Below are experts of layer 6 (counted from 0) of a mixture-of-experts language model. Rows are named router (the router's row for the expert), gate (a neuron's input weights, with its number), up (a neuron's input weights, with its number) and show model dimensions 128-255. Each number is 128 + 32 x the weight over its row's rms, rounded and kept within 0 to 255. Numbers have three digits each.
After each expert's rows: "comes after" lists some tokens at least twice as common just before its tokens as in all text. This comes from a sample of Wikipedia text that the model never trained on. Tokens count by the router's weight.

# expert 60
router:141151124085161150114107114100164168157150110114156121158125151149145187113120070082136105124112163110136153129168142100156164116119162106109132099091121143102139115173131184177123111159157085069132094180088078127128108098142129086100156094101112121108089110153108091142159151177054186100198104094102157172164095111112170138131088049190000121153116108135107093129107150083127134126139
gate0:066090098127121110138183106119091120101161182140132135122088080094083165152161128071108121093137154190152168105176168155164138121141126141152097126195149065177176117132186159100160076118130135155149129099099126098118144196153094066172120143065125178160110106109130141184104125192120132125136117047118103123110144149106133159068139128159098139112138150182144147117116169075109123162077
up0:203153141155063169130136112177170138063144141186075217102127203117086120103137134111130108137083111146149136185153133205120081146116137137204166101235094134165187148100198093084114114134120139135078141165128109067138108083115068111103159113170098157131153130123103089170135134139110065115114144142148144127160118178143096086120149081098138100148127168112100115144152091123105153190119
comes after: "the ", ": ", "- ", "(", "a ", "and "

# expert 1
router:151128051093124140138165114100090124119161145071150131151115117191086199085132079102089101134099125106134106091142132076105134099085147145122143139151171142185131129094094162156055178188126115110143133151123100120149144097112120076158134062145127127122146158103074101168123231144131128077185061106134123198188105141121151130138135093144065172087096160136132090168163181137131132104163
gate0:158140115159145153119186095080113133143131128186135108070090092142125123139135169094087142115080155096131118153123087114142131096125167204113122129138158168100129155100165091143144110090128115078101152179071106121126118138126117116080133162124098106184128055151114136105097168095078122145152083064068150150116196130094183105140084187139141177093116142113104108112110155186092119132135
up0:113136127142128098140108132126089125161076127181153156111150161091089130116151131138097141172109147204135099137152129177151110131121126136134163107082132145111173102114152076079064086155105126093124106097084112132081150214118110115176147149134148131121099149188150100135104125116118100114155114071078133180169203137096127130170151130111146140125145120088117142115105133160114133128144
comes after: "\n", " ", "\n\n", "|", ")", "."

# expert 17
router:109137124091094128139152114093134121156163149073163131150088126197162119132145105126053129122129140199093132145138110112141124097120133110117157127112149125147122145128060147114120173156169135133140108084157043136152188087097106084158116107137152145164173085181133152172132122081152130048198106097143075179144111081171115166136090075147125145108147150164083150171073213113090140111186
gate0:090158101094147115095115083156168125087154142096122151172140251120165092150126102122157161184119142094098136080156138137144126162204093159097131083143088138149077085137107131124151086071135136060088150156168136126157110122078046143125111103125122104127121106163171094145096096117151146101159079074133121172168061153113076135125132138093155154133100125141106121137140121193112097119159
up0:066119112122064163180140154092093125187134125092180097122148105130124133148170163140123152107089141117118132129119150134118130163176130113133126118116111067102115102109120175147113132084105192144143112148121150119181123084131141117086148124130132147116159137122130099089122101188167095170156203139174111113115075141152110083112124126117146163133131113134137101167050201108136135198095
comes after: "the ", ". ", "of ", ", ", "in ", "The "

# expert 7
router:096132089048127119154105122075125132188129072099102087056114141159130160145159063116052151164107130142134081120089144146101124133099141099133117170069189117124099174171107135141091089114107178049192121123160062137142131134144085106142161106101130144108111131116090093111106171111154108104150087052124104218118073084099113167162137099112077124145099148103084099095134163117107093088141
gate0:083123132084178130145143166108173173077097118135139207187156106093092159071124152171121097146129119161155135072149078143174133141125218124074168130104163118173044145127171146101201081118104153150160098131085148100129092211142141119121157121136139123085087134142193110156121113056139106196126128063085158152142102109100122101123175084104129179131138122099132079118098139134094096099138
up0:083173192143138122170145172125130144106142138113129137203120092178097173093158158163119085150134163143142075152123071135167134123089149115104149143128141161091129146168170108155132068180079173146151145116109150129140109175157131116082094193117117128087115116166140115133104128049184088118117123063165070149112105086115117108099129116100150204135159177072138101104080165150087095078155
comes after: "| ", "a ", "s ", "his ", "was ", "an "

# expert 13
router:125106104065122178111121142068105114116146124127153098144074084171122189104144097105089098134076150171110125130056185088096136117155121160131146145189217145169108137139094153104099201081139165123151186148135150070107171134128121118144108090060172128081168136093097091164081197114137092131180135089115137189145127108113167131176111077106110166171123149128133079094149194123144135119150
gate0:099110103131088133106123092033158089112149168095124118126122069142095188129150095137122074131173123108090104122075096126089144133134106111147121142146151104128045121120103119177052150070171133104133110166116132117131142163133128118105171123075134189109176113084147055128107111137091076177168086126135159137145145108158165132126155099151157114151037158173142097122089128147122159113139
up0:089061161125098136106144064074143146090104214102111117101115096136081127120117116129134108180148171086111078119114154122197160158195137160133132112180093139081180134119136104148165178146183162092110100116081105157115109118116150082114179083102106127073132105082152118177138128120135112170150138160117104186055177120116146132092137144185125135188106124089071053148099068148122162097140
comes after: ".", "|", ")", "\n\n", "==", " "

# expert 24
router:147147102112118125185094135128114091143120115092159148156117152193097210125118141181049110156172129111110109158123175117090142152121082126141136156098165122149144091131059162118085143177121082076178111079118115126126121099083073067128193091130143114113122104097085092113109167104172180051133074140097104161152098128087172136151118145117083114093121137124105071155171157072108090123181
gate0:133124093159151174062117110145120067162157115132139137060138181137140131133093140068124085133162129111137216168131104168149123107025143103194111170136116110163160094110171099089160053066147130071170105115164138154120091149142126133106090086149124106172062153121154085185132135077161139125126095175111158094137159095084118098115128095135185134110124152110130148116162132171138139174137
up0:123149121167138140150139132074129139115145158195099125119119092173154124135164159113128172095083100122193105212109149107118122154150157106119090127154113106140109223130147120169108174123137170148100097205124155155129169126168156110188127127157146145087235110123185129107173124118082098184107133105120110183130086155168153075074123127175166108083107125100153187092124118109172164144098
comes after: "| ", "|", "–", "0 ", "1 ", "201"

# expert 21
router:136135028119173146104159105090108075129126080117225107158120125173067135076165045104085160146045175100127146137141153137103091114081128098136146183142159129183121157118111166127068140185149151110182068100142121090140136112146103100162107119128134114123144136117130113138130220094101086099122156096107118192198138085126167138176117135132114156109136125146121108142101181137115201102162
gate0:154117115087161147133160163147131100104078163109120134170156137156160150088047088120110117127152165042157115198098145146144185100114160081038140136161112159106189106123102142100107174135087184121136151149125159109187071078105164130226096170184127098162076097156112110079085151136138095120178089089083100163167083080144173145153100124137132143126153087083111169105152194062115135110109
up0:157135103142145150146113138161127047156124139059139183163126150141150095133083158077138150164128110111129072084125148136168189064147106135177151075122092106175129097151137095141155154149089115131144114153149128108186151143138138164196130138148134180143160115091108188141125131094124129080107084149070113064071149164114131173123156161086125108155119199126138144090113142146188141205227
comes after: "\n", ".", "\n\n", "==", ") ", "by"